{"num_hidden_layers": 14, "hidden_size": 192, "n_experts": 96, "experts_per_token": 4, "d_expert": 32, "d_shared_expert": 64, "hidden_act": "drelu", "moe_layers": [0, 1, 2, 3, 4, 5, 6, 7, 8, 9, 10, 11, 12, 13], "router_score": "sigmoid", "normalize_top_k": true, "routed_scale": 1.0, "balance_loss": 0.000296, "balance_bias": true, "router_noise": 0.3, "router_bias": true, "n_groups": 4, "groups_per_token": 3, "init_std_router": 0.0313, "lr_router": 0.000584, "num_attention_heads": 3, "num_key_value_heads": 1, "head_dim": 64, "vocab_size": 16384, "norm": "rmsnorm", "norm_place": "pre", "norm_eps": 1e-06, "positions": "rope", "rope_theta": 14200.0, "rope_fraction": 1.0, "qk_norm": true, "attn_scale": 0.177, "tie_word_embeddings": false, "parallel_block": false, "init": "normal", "init_std_qkv": 0.0317, "init_std_o": 0.00599, "init_std_up": 0.0317, "init_std_down": 0.00424, "optimizer": "laprop", "learning_rate": 0.00132, "beta1": 0.95, "beta2": 0.98, "weight_decay": 0.13, "lr_head": 0.00966, "warmup_steps": 478, "schedule": "wsd", "decay_fraction": 0.746, "decay_shape": "linear", "final_lr_fraction": 0.05, "batch_tokens": 65536, "max_seq_len": 1024, "doc_mask": true, "train_tokens": 735600000, "max_steps": 11225, "dataset": "wikipedia_en"}
Below are experts of layer 4 (counted from 0) of a mixture-of-experts language model. Rows are named router (the router's row for the expert), gate (a neuron's input weights, with its number), up (a neuron's input weights, with its number) and show model dimensions 0-191. Each number is 128 + 32 x the weight over its row's rms, rounded and kept within 0 to 255. Numbers have three digits each.
After each expert's rows: "gets" lists some tokens that make up at least twice as much of what it gets as of all text; "mostly gets" lists some tokens that are sent to it at least half of the time. This comes from a sample of Wikipedia text that the model never trained on. Tokens count by the router's weight.

# expert 32
router:144111123171147162105099176092050127174089135108120080110108070087180095147156162106112100132092117146205090127183139081139144107140112102176123115154145173114165168163095121139118094137142116140103114106112123097116109127051135106185078145137130166124059088102059084111178155107168181133177173158089153126136134118139185073144112157120096107118124106133122129157174081150155131114133136122128120129126113089123124099137084132130167152130170115128093125067114177079080125176138188109141118199081055142160114135081167128082141084151079143203164119131166115151077156092164136158
gate0:170140141126159127106163102103135126168175124125086150136152094130160148144168080077185017145188181081128106133159078096092136141084136097112159139154146107125136139089159166142164105079141125166167075163109146130113155060087139124166110089123100077108105132084109100096147127149098163117120139161102140086102155161164054141084146115127140152060102178132106199169134121138095135196116106199169146192111112109120171101131155088095095148143112102109098130190168133120101088097121117095136128150125122152165110143069082103127133151100132174116138076172118173157083125104179139183
up0:169132109124175129104173090101101119144144161115106120147128071110165129145161095080179037126160176101135116165171089078083165110072104132102172116157137108142144156100138166157182082125126124164170119121166148105138125076103124090192124090115107100100075123150119122091138146121076197090104148176078135066075128143147063130119171114120139159093117204132116169131165133177103120189130090198185148191109109123122173138143150139117107143174102101112109115185148141104091089069145130117130141172120152171159100133110085107087142127092119157161151057137109138168081135100150140162
gets: "The ", "In ", "A ", "October ", "It ", ", "
mostly gets: "January ", "The ", "December ", "April ", "July ", "March "

# expert 65
router:146167075159119080068146065064064116142133119092064081124156076116155147062121145133096131146111145117103124122144174162134158089179088117118127086149159120091105080143147167091166128163097148169098174126089121141092128140127111079137132148197166062115104168099129066152174145136141149148138114166143125089150158160129140156109076114125156115114107115081138142177113120144154141145157107151195124152108133171141154130145150111095173127124147076149069132148109173129043136084141178050105100141099153133140124101084099105096148083141117140182193122129182208138074175105113108128
gate0:142172096165182110077136139088136107129116143139165129096133107111139166140095126175125151133144058121125105165128100091131072131198099114124165105145163098161216131105147099120153139096117126137156092159085168163120178153133111133148141094120114082068183049067096119120123130156149205154117142136177160110165109101096124173127152147118152118115118113113129110114114126103131104170144164086127084164111100125142188133101138088197105078152106112115107095140132091094131089083128108151128152166061198107167148094094081124146192083176128075091137142058132109110137199133193120196
up0:148130143184176131115144144053137139106109171112154121116099134124147154131128147171139129088136103124110121165154115091161067104185141136110149146181159106153214131107185127134181121108136131128161133189114141147141145166164110089103141129158095098063152075082131160127128147097136192128206109156175184162153155112126120157106127164135152139085133135128146124114129137140095131187084153075106125167121096132102232106129146124204112071149130139103083117170096133099108132103124131125131167138063188073111132076095120123154195105140131125113108128041152086116110173123198118200
gets: "was ", "is ", "were ", "be ", "been ", "are "
mostly gets: "was ", "is ", "been ", "city ", "be ", "Total"

# expert 28
router:163126130190074102132128102101119220178051167141081144089166118118152142113096169162076150154094093158189125099160163089145167097148128106152124139146128169129186149139091149090124155140140158103070126108184158138101100152078182127105118121177147141175061122109091043146193154174151090176111137147107130110138147152174185108084092136145137065088114096137079151188158090163151114174121117145153128127153155107161140086178121121120164121095130125170095106102129128159120189144133144116091139142148119140132141091104130046114123115143086089198157105095176163137136110125146113125
gate2:137153108197125117094114187151131098165126131179123135106156149107145167137139156123113126183086148079117065081135200151078098132101132075118106144137161124134161116068150151104107084149196164113095155132183138081111146140133118141160158112084103114212115083142076121135103184096167131051198128103128097134139083151177084140084147125127132129169178149140112102131198091100161125141130149156122182148101136132130158063197150125162139134090147115093168108195059093116084110077156143162080111111115133137129170130081142070140134156150094210129110152127124144122132112120149153108
up2:135156103205133105133131169156095106164131095219136135118148146142135166131147149091092109129105121090124065099112188172076125120104111102139114128134174137105164104059120156103106085133168150125113164112177153110108159167133128140144137145114123162179131105141110095149120168110169105096192166122150069139108097125202100178096108115121123123154157154132117105147206077066170131109135147157114163120100146127147151061203142114161135147102155123107131127203064087089057089077171145138083120133095180155145155125058122075124142161162142224128133161133123143145147133115143171107
gets: "| ", "ill", "right ", "^{ ", "ency", "ill "
mostly gets: "^{ ", "| ", "frac", "ã", "engaged ", " "

# expert 33
router:093131103124131110138153112123100145078106111146077171105107152125168132145167135106103093152114078126134144106137166106157139089109097157138133133155116157162160127113118135125081138147139126082105113112161126140126114194100159138139166078138096158181086094075114020109162144110165110141127111124152118138191173140182168146090041134117124079101150080160088137181145055063124124138080117108169121069177153135131117083142086120114162098105178091207140191052097179148072182116112152132130089175146089153144116124093135129117141104147095174145203113171176173120132124114150109134
gate0:095118164109136109112139113074122110124119131107166105124125166141108172124113122123085109120082117100112095120133209135121057124088122111167096139153216167182166173101090156080099091116136165136124199118181134140137106113140099193093142141122140127145098110106130038101088168138120161110091124096092140094114113122158154116163087148146154183112133106154062109105146090115149165172163122125130169162156122186078119129130132079102151104117148093105100139142065138150105142114142124111113112198110146189170099126112203093148125149132085156120131130072109083083006073160164103138
up0:102088168130132110151143112082167079121112124113148106135157150139113161138128112147088115118067108088132075110144181144139065129089111136147077134136209182186140175117077150120086107102153151109115194129176098152147120143137095191106150129104118136144085100123121060123114153119149153119077144085096148118120136128196137139176088157164134182109158095167064100084124091114137169162124114144156186133154111194105104107097102099111181081106109109087092166138075156126108155125106127100110108228097122195166107144115189100151135124141120162116134146068135096091046070142152107132
gets: ". ", "\n", "\n\n", ".", "). ", "\". "
mostly gets: "). ", ". ", "\". ", ".\" ", ").", "\"."

# expert 29
router:223189105135082095087088137112095141170129159128107084188162126088168086148112147101100105147088132136187149085086190146114152035109087103155101101147120097138132164107073161124149125118114122096134145112121132049108154170142118098143107150112135120162065187113101110130167131118171166145155140153109117102111118099146179103164087120040141111137088137135167114189131143092097078124111167097167118105118119133143189071143116136147152096129128109162162117109113131188119150114129186140111082129131103210103133130098124088111185113093105175133223107163163168132099143120134119110
gate2:203074108141102167188141136102102113187087067089148118176101121155166090126102129113152137148082081136182138104117131137082146157080148102109097134117106104146080115156124206177159085112139123100101109100111157109155145154165109130174196116140126148108104113129085103156155103104204131147161132198157096085093140169185106121130170169119077121127125113100157111146128116080125118103070155098118134102157141129173159098169122117181136156144128156141131105110143108117177195146162180116115132131117111101155091122160124101102125132165066200082177160174205139199129127122114077070
up2:139120112155163136147127118073135147118170151171136171126116140120132101154135154119150142082108113161148140110122136154043185093112157091103144140106181131096105081131133224138158101151160169141152107078161157066144195147133129144128142146169079190066159150133131133121173095161156151125192178167098093113123140069139105164139128169154153122143178159113106140120142120121145078082088117120149149160101121082159163141146109116154124149119135094183106115141145102083148180068125151031133202124118148174126163154127136109136168131081093208129146127144148147172124128113136011099
gets: "a ", "to ", "A ", "es", "an ", "or "
mostly gets: "a ", "A ", "no ", "To ", "Albums ", "works "

# expert 19
router:190148067220118075120093123155086137159105130114100087124123133074173160100131143156098128160101104167140147135140086089123147126119094099164135122157090115113129114135140146073095106180145155173116132110147154117080122122137145062136093079141122138138079095090065071089218117176157144154152117140141140141150179161153109142150135157142149139120127116115071152135101090081140123149114187166143086074191129103111098091124160133147206116193130105168125107132122170127047153100187182153146082141120112160153109111039147103124154110132073134138163100149187175124096101120144117156
gate1:149182176164152109118159172168133124119159099185095118171083069074169088111166087161150139139103142122099156080155122132164104078101120139148135142124160097103115134080130098162184120112119139132171030115156134132144171103151130044166079100121110162163142137081117131106122135125123106134134138095081107126110117176135118142107135144171113122149153163165131165150125165167158098159141105195150129145134136101104161099131142071100156128091088100192175097131124130164088046102128123131154109108157092132145109139068159110082143126102232059145124167148145198113063101101144177172
up1:136182140146143094136142142142116146142156108162090141158089091090154132120183059162176106178119150127126142067162131144145098066100144135176118152158142096123103146093123107165218078124105142132170062109163131129123141114136104008192104107138125171204144126110130117117129146158130121140104132104104087121111118172123143128121129140163114169121129158149136171096162139186128119170154079176127131139127140103125163111130118072089188091078087105191166084110115103171072047113132132109131121122176085155129139116098137096083119124099219080159130142119109177105060134118118165163
gets: "-", "the ", "–", "a ", "The ", "un"
mostly gets: "-", "newly ", "tax ", "É", "the ", "af"

# expert 71
router:143148090156067133156072089147118128110131101134128074131157078081185120115079123124109130087093105147134123136133098146130187144130085100137092070109212087119162110124133130125177136124064149100101157145111120151066089099084116072191183109082143082103150132107176090095163175164129129161103100172084112142166086139152118146129088085096116150102134160165120190130060115081090077200155197142142057105134145132153129094125145081156165156168135110204106117126145153160100079133143150156154112135146118164158142120109097094134190084111141138104157096163145197126133147115141146133
gate0:097143105124121133152070145150153144089082095162149081089138169147128141076098109133109159112130138113109129189155184120105133133128090103213051101079215114116193078086126175126128136087111142104092079140125138097156110124094146095166173107084118069107121140118103120136125123192104182199113073131126093130145195108138130133126154058130114163156176097133119150110079133083138090165135191132158111140156142093148114122094125125162132170144132065230126158103159195116123111101120106174082087176113154122147104089113103123123159115131154095095159140112110138173192162106120130135
up0:168178116133104120140058161160129165102114109154170086120158121136160188112095109150105140148127112088131111163160173114114134107121097126164082078095175057119223092055135100117125120068073159143104078117110143102140113150112130095136192104097118106082140131110081092124120153163120180189124102138133105108113167115158163122111147079084143136155167082143116161133098113073101080140166209150123119156174144089175091117096141097177091183116119100206130097135136173107109100087173139157131073176100175144166127125081103108139151114110150065093162112136135151182143122085124135140
gets: "of ", "for ", ": ", "age ", "–", "ar"
mostly gets: "Peak ", "income ", "Vis", "population ", "sales ", "rate "

# expert 26
router:140155110164094140071164138065144169135104104127092084117136091117164138149126203118144100165159130105157174177148105161171145053133038100205097078158152104135158141137139187128147103205093137129116127127165171116074091093146129114152116124134147169154096151107152083084150165100184141163136126142124170055148156154132183109134044111090107146081088120103134170127058128123076079146160184130126078122167159101111154109137151103106128132142125093113133141128118165151094125120134121084096047173169112152122158109104150092131130142122194136118154116125160198104139126082134118138
gate0:146117172117131137160185148093137161139141156154130143120104152086122138158051153131164117146121091125112192142139121124118113122133070167151147110128083135119154123176082147134139128159150079127077138143166203156127126151157125157181088174093071110163113162105189083079116144128157086099134118148092166137084103099112115144107090118140197106143069129142167225073136163180090129130157192150117116130155163159116155137163158136108091134178085065144129158132166166115161067167127113050144119133125166216105161109089060172123131145102159136153099157159119179137153142108146171098
up0:090111144131124105167153164095125180159158104154090144103102141088129142134058107131120105164127126136125205133156122140121119114128058158145136111166079124109138125123150142137173117192140120122107133145171228153112131172116169106202056152111133121144103158077161089139128172141159077089149137159108151132089106128112119134119076110076165060123052125159130255137153141162088086141144143141147126147140154155137141114174128161086107149138148077168155145114139163133130094096121116136182122145134161231131152079091118157110136154127155091162081126146112182118144113099162111166
gets: "\n", "\"", ". ", "for ", ":", "=="
mostly gets: "album ", "Genus", "collec", "#", "proce", "phase "

# expert 74
router:134154106169154083111106100099122185163113082141148129137172147129190116101055105105161120172142130157156156128103151117083132112161065142156121141155143140141095111134147151089125135117153147157094078118160107103052166112099125074144171118175136092150140112086139025162169182129159144111145156173159157118152161098174159106148120088113131089083127094133104153098133094143153061120131096162159142131172101099160164100141169129143187084151082097160094095112108194139131102109138086147103087134127076191172172107085105124105088101152125149204134152105209165182097127154122083106
gate0:144148095131172127064131174165160148200090137197149132089122139128149122085156189106149124120122145092121154159081161136068138074119109040167179155135145104133091156137191144062159140108127175109170075129138152070071186120098120095134098113152094112154136124093139098134127146132107136130117139088143114056152132128096115142080098143060184106127157110150100126174108168117142085124115125104116186185083115126106214135089142107120104136147104092091100109188098115137118140069129109099097153102184169134109081078107100116143092155095122122152199081167156148144085137113155129139
up0:127080101136167179086143193135148164192119153102150126117145119152148078102128160135154129060124157119183107159142084196083195112151092087121120095135170121133098159190125108105123172148117118080105098140147131074122150080110125127120089147086153126156154105111169088116156130095027118149133147101123155093164186165093152166067122114070162173103138167136080136148114162112144094094051115079119117090090103158057155093166130127117140110128155122114064095145120107143120179078125110138115134102171164180114119102124087129151097111105069107098128081177134118175091075111146125165
gets: "- ", ", ", "; ", "), ", "– ", "including "
mostly gets: "), ", "- ", "including ", "included ", "); ", "include "

# expert 0
router:107116135152109132116128157101108135167131147123056154078156073129214118102121105137122115133105102178161113165150135105117156119179107092171138175152188150153189132097083149099116155110162160082128100090129146151074094127106121059183151094171096164110130147137098050124161165130149116130110171150121130132137145124150140153153131132078136081068121054148100132210139081100130087152094083139187150105173139106147073122113117124097171065133132073187146162093137152176129109150132135125100150115112084166130171099071131134140154097151109163182152150177222112094124143146124156181
gate0:159130105114110165178165124148140089057164131137057066137161116069150147149137112121144122127124164154120149095106043145150109139103128121107129188108106146162096093110129099142081065141128212114103150150106142146021136114164134178091137110162138134089173172128158141177145124120136113089118185123129131181123090165096135101121113146174113083141136105083105081132170114161091113112107111120129147045119080062122145131087140203129138090166149167156088153154111116107049104086103147106097143127083159148149177164130160085167137160108076139111135092145097114117131082107176084123
up0:166130127118116144163174114141151111060157124129072101129172108068155147136127120133156136122115168133127136082105072149124100147065122119099142244108119137188107065098147113102080097120116228107096160149111163147040128160169123163121158114168147131112171156108146115210144140132106135099109166121113124171109095134132141122124090135144137038143103122082096083150174103143083103101119092131131141064103102058139151161101130171117132089153137124155104140159109122126077133108114130102110143134092154154178184178128152083161153137099060152139126089149110097119144057117171084146
gets: ", ", ". ", "), ", "\", ", "\" ", "., "
mostly gets: "\", ", ", ", ",\" ", "., ", "), ", "” "

# expert 41
router:161154088149173106125103107125062196165106145137096114108095069110167093124126154092129118123107101180167086139120123143090176092130118107167122111135124111144162132148114141106155106123109158072113117071100179065109104177130103111181137138149120124101128112106090116138180134130180181132097113223102148117141153147165108123088067135027127109133134101138141162139169131101064106100071113101112141111175149146197176094165116110154166177170113102123143153111115143150117131175155215095097107170137162180152098098102154122095150119137119134159188081133224139177086122134149132139
gate2:084098145218130122130136084145042107131098134060152148115155113111041114144159068109106143086178083132155136117253129176114140151163164119116121069145096127130198081114114129158130173100131117134092160123118151151100127043104127130116146154114114127099135093122104114108144154116124146128102066129167119115141105142119101079109100174132097114085118135145118115122183156157098125147159098133196137116158071101126079120161179139159127149155141153126118127041159179116090162175116107116132140132075097116151093094126094124107127156121179153154088120118164110111095085066136196154
up2:087096114188158128141115106130054112110092129066159140123142116114036102141151040109104157120165088131174125111246144175111146165138155124113121114156085095124187115119136159162108160086153112135072147096107134142098114061092126119121167134101110098112152113102104111138131166142131127126071077115181135147150148142109068100114085148126127138114145123169121118107212157125095123162176118105187152078171061107160069121146165140160122151143141132115135116069167181114094140137095121124105156159057094122143070100148102135148133153127157138184094123075127120102089079107142179120
gets: "a ", "an ", "A ", "i ", "American ", "ia "
mostly gets: "a ", "A ", "an ", "American ", "ia ", "States "

# expert 76
router:150075118167112176129105089119145168163115125162147087107110071072165192095136160135159081150131065127100121167154109139127094108167109111135159102173107142118121091142118142066112099091139190160120120108134163137026127110099149114161140151108145151157184112113116077081164130139100161121055138143137178149137128181147125159086100124088092130111090114078080221159113057084166079127127125144142096096137166117202135055167114116103178093120141166133150111103067129094087173137156168145143096153128093154179150097100150090099163087156133169137169130112161151160134123136140118148
gate0:162114101113092142161120105111112160133120107136148057140124106142109136165169166117094147107131089101128213137147127115139131132154079098186099092131109226139173127150135123113102081162107054121089159117110146098104111120162127196057131154080187098131130126149136125118118170072135065178118074094148061155115072096153109122138085147173107158170099115139119058064131120126093166124148192147114157160159073185171088160122137103117136141139157118128119123119139150102194159224137155139164189130167150153110174133113109130123180133131168101134129109083169165126137091113119147098
up0:167086119115117160155120089097115176135090094133151024116111125131169134149160199100096110130159098101120226102175105105113122097158089111179103081151073145144211110130132111118123079138103087143096118130111161092100120091130152142138148183105172076154161147120109149132097163154119129201095092091132097149092048144142138151103081129130120140180119112125122097135138097119107153126194208134166133166186085154135160153130116075093131147136154115136157119140123150077155111199150131162172104129141094158106177107088131091121199156172142124124127128139199158151143069103135124103
gets: "201", "200", "202", "|", "199", "198"
mostly gets: "202", "200", "201", "196", "198", "197"

# expert 60
router:082153122171137089131116119103084128191180127110126128090159129102143132133126140144142100135148071153116101123124150149107179100181135082161172127141149130138133152164077110130123139123101164146125161089128153124022133087095128091164155139135097104122144170121146064094122149148130183201100131166093146112102187165154113140152053146132095109110070127084142156140155137133152094177172110079103091158070094204154081117143143115127125132136135143099107138126103140148087150105121145057102093148087131213123129105114130128082169056137116174155168119176217145157091196086173118148
gate1:112147115187105102114205105094103137143197221165160166137125117119147078093142145114110119094163164110114096130114158156160134106119176133090145158088126146136155151137065102142072172144160188148121160087180188174145122150127135109127153142146025172122142155151168127107121085082138113168116142176112102117116107088168158186186111141108132108144090143145136140198168142140150140067139118082127126148090137117132094121194116113117137129196126149122119100198103081101158123169149152125148137090149133130155201130135117136101082165116112157048139129139150134160121195131157055108
up1:098094130196100105111166119131150124127199255132154142140141133116140178160183159160072124134144156122153119099106093156198166111142130131149222135109120090132163171121073101160165161107137159159177129085139144163124144117110153094130091156120040168142177174178178136078152107122119190150095118133117130124102115161147105150162105109136138152134107170117179108123110153152163110154132090069144111125088106141117121107101139107087114173169100131120173124157129078135150123125129133134127151105144115134167181137140111141171080176091182109045153121114104088120123184156109062122
gets: "was ", "is ", "had ", "be ", "are ", "were "
mostly gets: "is ", "was ", "are ", "were ", "had ", "be "

# expert 21
router:190179073193142110096129151111136104113113150167137113095129088086140132082163189067132158133129160170116143129183142105129138088097078082171184134189127137047105062136127120074119179126109144140123105063166125118082165128136181108128102096160120110145079128095124053098184120146164167146155111180117124091109161137164119143088113170149132083138153115153082121145117062120120105115095125122176116094114119108141101103123165132096143137141091089169133155131102158157084139109160184148143079165152107141115085124037142047073126114093122147116169086155180131117121122101133097178
gate2:129169137090187102154116140124091113142117150203170115083112140153093115166167150122110122142154152158099107093093121135128134137157112159175079224147057053152147136177151224164081111177133127075125134075114134140123140138126187095119118126167105191147150113155138089135136147113091140140085215086165106151092114179140145087106094141138118053086092163116121178097141154088134129114121154183114148152101091168163078136116098073158162118085136144147107117156122113102070124122173151123177101189120096137172144151096133108175117123150069152145132146153099120118060162127124117119
up2:108160172097170107170142127109084131183154133181171140071119109133091120129151183135129101158138161125114090090069129131125149103132112153143069225117100104176145136157163222125099111171128126093116156052124126139114158160110172062139108157151134211156174107162115083147146125137070076169129221109171102157118124139151125102118101143139108103089122131097149179081127139074136111120118141168096136149133093199126106125110099084188167111079149130169141098152109104119101116122173111146139080176135091148173152133084128127147108117109050170114109123173124136108071153147118120105
gets: "-", "–", "(", ".", ",", "/"
mostly gets: "–", "-", "+", "−", "(", "["

# expert 42
router:093161104157133133078124132118135114175103122140074114099122080131159102112130163104122159173117149161134125118176160116134141113165109108169141098186083152091112082165134151074104173108101122130117127083163137141099096118128104102179145135138181121151077162119139076099180188121160149169112120126116131120116191140123138133096116143134102128166134061134087119152110081126113144174098160143152110082172137099167073056114180121099168061139102162159145170117097205090112159164129223138120105135148146110120172117043106049087124132108094143153114074156189130084110129074125159204
gate0:160167110157138102108154090141139134202120112112095110144091109106107157093179160129083119144136112022157190145132135122153143054150132101049124134156082085112129142126144154121194138128139162134163093128141193076077145135102132094205131133183118126112135106057122121105122136118090130168155126153159166112122124178085125189142133138143159134115131123147124138141184175118130123164152122176089168157083164158116139079161110118118134128210133110079114079125090163123126074089114104066128082090077119129163074026068126113103163096133146168093119111151141152147120112153118157135
up0:163180137137149116096146087193174116159119149107102168127105103131140115092182166121081160175154134058115180141154154105136136056140157109071162162199066098094090111174147151095161173100123167112173104093182139091125169152118097124200132104198167148123112151076153127127118143086152146167129156121147146156085096103135121174122153174160122158158164119130143112102154108138103144155153097203133182133108149180123098076156144123094090095195086127064126072141090150097162125107099136050131092082101131101139102094075088087119115147121158147118112128169168141152114107126099139153
gets: "(", "\"", "|", "===", "'", "=="
mostly gets: "(", "\"", "===", "=== ", "====", "["

# expert 53
router:154146080157088140105108139163098129098139075148068073133163135108200083125092153118150095152050155158145159180129129121071117087127103092164066076168133131118102126097126117104142151136115144078111141136123161161052162159067118127142145162135159132139134160114126131132188132088181124142126128134102101063133163123142136131126058180064118121128120134176045132141131103113131100160080136080130063124167135145170107124160147087130135140096206121118066116121148140170109147186105173107101159089164105174128118167142144044071172122083094083134138128147197151141102131113132110146
gate0:130094113169174140025146135123102099111147114098056150076107089124155095113136184145125123108085167097094123099118128121108086100104178079156138151076104092122152094089126137021127131151133116161141134121102104149134140179120112126117084167106104179120153146078137107110144091170190100113146137149171157115140136135094210101197163109095088142155093115108128166138110102113212119096134130091126117162156175144138149150131155147168133124076154125200094126151111114102141182100110111090128119148127142147105108179151138115147122091102141095165137110192167118221072186143166107174
up0:129117133159153152027102139142094065106131115082077163120141110119158098106116137127140120108124176062096160115151091102078132128076156127120115172093089062146139085094151148089084153126137142155171160108084080144100123167110078139119092167113105171128125129126133090122148074170154102105152140134147101161124135159090169114172147124055069163167056115112157188138170102103168089101115147090161082117136163120153124145127180135177117132057167116173092143154116084116109158079098126095089127185095122146142077168145115101110132104091138099171136129191154114222095158131130126176
gets: ": ", "; ", "I ", "T ", "N ", "E "
mostly gets: ": ", "): ", "M ", "USA ", "os", "R "

# expert 66
router:125131078111176118066135105103143095130140151143121041076136119125147175040145122116132110145084120119123165130101142178111134114145103102176096137146141115131169128109154153132116133160146117070099175048154125127107131148128139085177089150168121122201121144119177073161122166132174151218079150156142169181186096136129190128176107139113120142074091101139121159186127125133129114124117109110112119095141194120091144073090157153125166102116125141146048176049114181101114144145174100128106106153158100172149105078117123100115143038128127136105150116146159165132103143161170086143
gate0:107181110113130128110086075142133100087107130064139082133189109083178146110184128138049161103131145111141099069133108174090152149108098103135129124128152121160167079060180166160106128159131118140072139067125112076146112128171129123159108065131118146126100070090130177183125096100113157150108130089158106160118150124155127136180105111146113161109105130123151163158123143099110169178155175167060108133165183077114109094143119153125104169078134144130105144102135127134153136159102186116179144149069076097071098069132174079127157079196144160103157146105120158142101190070144128161
up0:125216052157142135121132112127097131130103172090144072109180097077183090124204107106095129133139136136131116060152126139105136137113078079136139091158151163156214106077174105132057135157134113149081148056119132076121123092126170116140101103159094175137079075120094130150168118149082117101118170106179099147110148096153112111157080116123131163108119123164141150167135077126069147160176148132070155128151142059144105144143070159113151138100117125115111125057138137108136136125125202086112194138082134115096120127112150073131139081151113166142154131147138161121102135080149088191
gets: "of ", "to ", "that ", "ing ", "it ", "for "
mostly gets: "Original ", "Nominated ", "written ", "there ", "considered ", "claimed "

# expert 3
router:129110121185127176127069102101091136128138122166109126142180040135130142052148096123135078122123117147174138162151117151166098118144118133115165107147129150140153136167120162123104138187052158105073173105128140066051114112135106068182152181184138135124115124077141117121104145079136144136112160152104150107154083154121072136131084170083109115104160068086101150125144072108152095135150145131075085116171129109168099130124179112110163111177125145137109156135138192132102146164169170145160164124136143136143214108120101087106190088135147158173157079175163184114188109077124098155
gate0:095143128161136121073063073139037164139141153046051171102159127095107157120144105110148134087133153101168131045098154158083151087146106103157114140075117110123080151131175122133091136137156153129076121099126175173074153137090142138186119153181106171095154121137160134189086100151100134090098112130117106108097169154133136123161099153122137079160109108108162103183132137083117089121136138146155112151117116108146137141129172137139134149104143132158083086161017093132116153149136127097085112098077081139156156140157167112102092064077082166142139125141092114055110123132192144144
up0:107115155151125162057062090140053135088125182079099210120163097115123144104111099124159144051152160110159129089077130142102119106144129118105102128063118101093089191188168136156103127134149139112103139083142129160100146142133116124171130171175098155082159138157156163183076084143095124048123125115099114111106158161117083124113134157153159092146159115090176083179144163083130105103104120132133159140121102081125114143112173127148109136112125178107075091188068090122136151132129146129132139089049104103161181125160182145110103102055111192161115148128081102083150103117124162119
gets: "% ", "| ", " ", ".", "oc", "\""
mostly gets: "bu", "oc", "Liberal ", "votes ", "riv", "Democratic "

# expert 9
router:158156115155115148129119087153101175148081141147075111075087101123135144115103098139145152177101077142171151151148129067147131115125133069162138134153118128139155120158111143098139144102156137134060097079154148112092151151043170130156145128168153142177095084107126056130180133187142107204092102145109106157166156154116190108120092159152109047114103094135074146191140064155144102164097115117149140115108179173183148077145189101140178152098136084181072126099121150124114175125138144113128082091152106167140107124077171073113077094100109137157154118102176171146089113114162106140
gate3:171089147125055135099208128127135142120180165124098136094101098116129157113139109095084138146123140150123172172083093138143117118177065107127121126120171090116141126185107154139172131098129150087072079137122114065136079089101102137109040119116073085092160147161139152137174099141131123195104136149095183083184091099125153157121100136122162164103168098103099181139041152124103071101116169101161131158149137084089125111133160090071216099114137152117145135106127152146132074086150146180142045147089092197128106109122127136116144138143094165143094076113135135103149112141148129117
up3:153089174145073136092200145082145128115165156125110138089097124087128147119133107084083115099145149163149167129102098119153111125149042121159148120103150131075100126199130119154186114077159159069099090183117096056137088086110087130110063113158104090087163142176147142140159092145119114208130127161131158118190127117144150163110138097142190147085135098115115188130065167110097091134128183102161130109135138095101115101128165107050214113120139165103146136128096139107141090087116136179146023110109082172133121100113156161128163136155107149123086114106161114132133122154126129121
gets: "| ", "anti", "head ", "frac", "== ", "left "
mostly gets: "frac", "hom", "cont", "anti", "sou", "ن"

# expert 58
router:131159088126086116156165136106113107123144140127118088075195166098170100110057113115175084143060109146145152210157085090139132134138115150142110137143123140090156148162130167084131151118139150055081148133166158161087127156071090106131157141100114112142133069127139130149147110140170097147106171155133088120120100140161156168147084103132129135090137124182071168163103049130152123180062103143160052063177138113148112106116154114108195080143153117149100140137148152137169145111115111131099116158141099164183171098086077095025123080135105174112135166129171171121127175134162124121
gate0:114114110092134131165160070077150127166113131175144133122126105168132110111100162105136106150110108152163179125106128140138162108161144111146127153085095199080131219170104166133100103083093126158103056094138128114128108108096159147092080119167168193126088103125108124136133170157124223071128161134148148146159131134081160103180143115141073140133150121102124089118087076166145131177126052102164164141126088186144186135114135084156139103124130120112113118047162177159149166162142113164152067116145071064153178192146134111160200108082126093118166151121112113133128130167144154117
up0:128099155093169096156179054086169124158138126155166101136154139137158119107097136097140150163088098164139186131107122129137110128133171152127127143053140190076110214184122179149094103091105122136076072134133126111143114155124137143100092132152152183152094085129139148147110121153127186126117185126118149196133112113118182117194184124162071147167146120125122087097089118178181166144120056101142129100129102167115185132129128101145134099114143129115093102063184172137165147150144086169189074096120078088160187181158133159144182101095129106110133175132085132138130111133110147077
gets: ": ", ", ", "; ", "that ", "ed", "which "
mostly gets: "what ", "): ", "\".", ": ", ".: ", "• "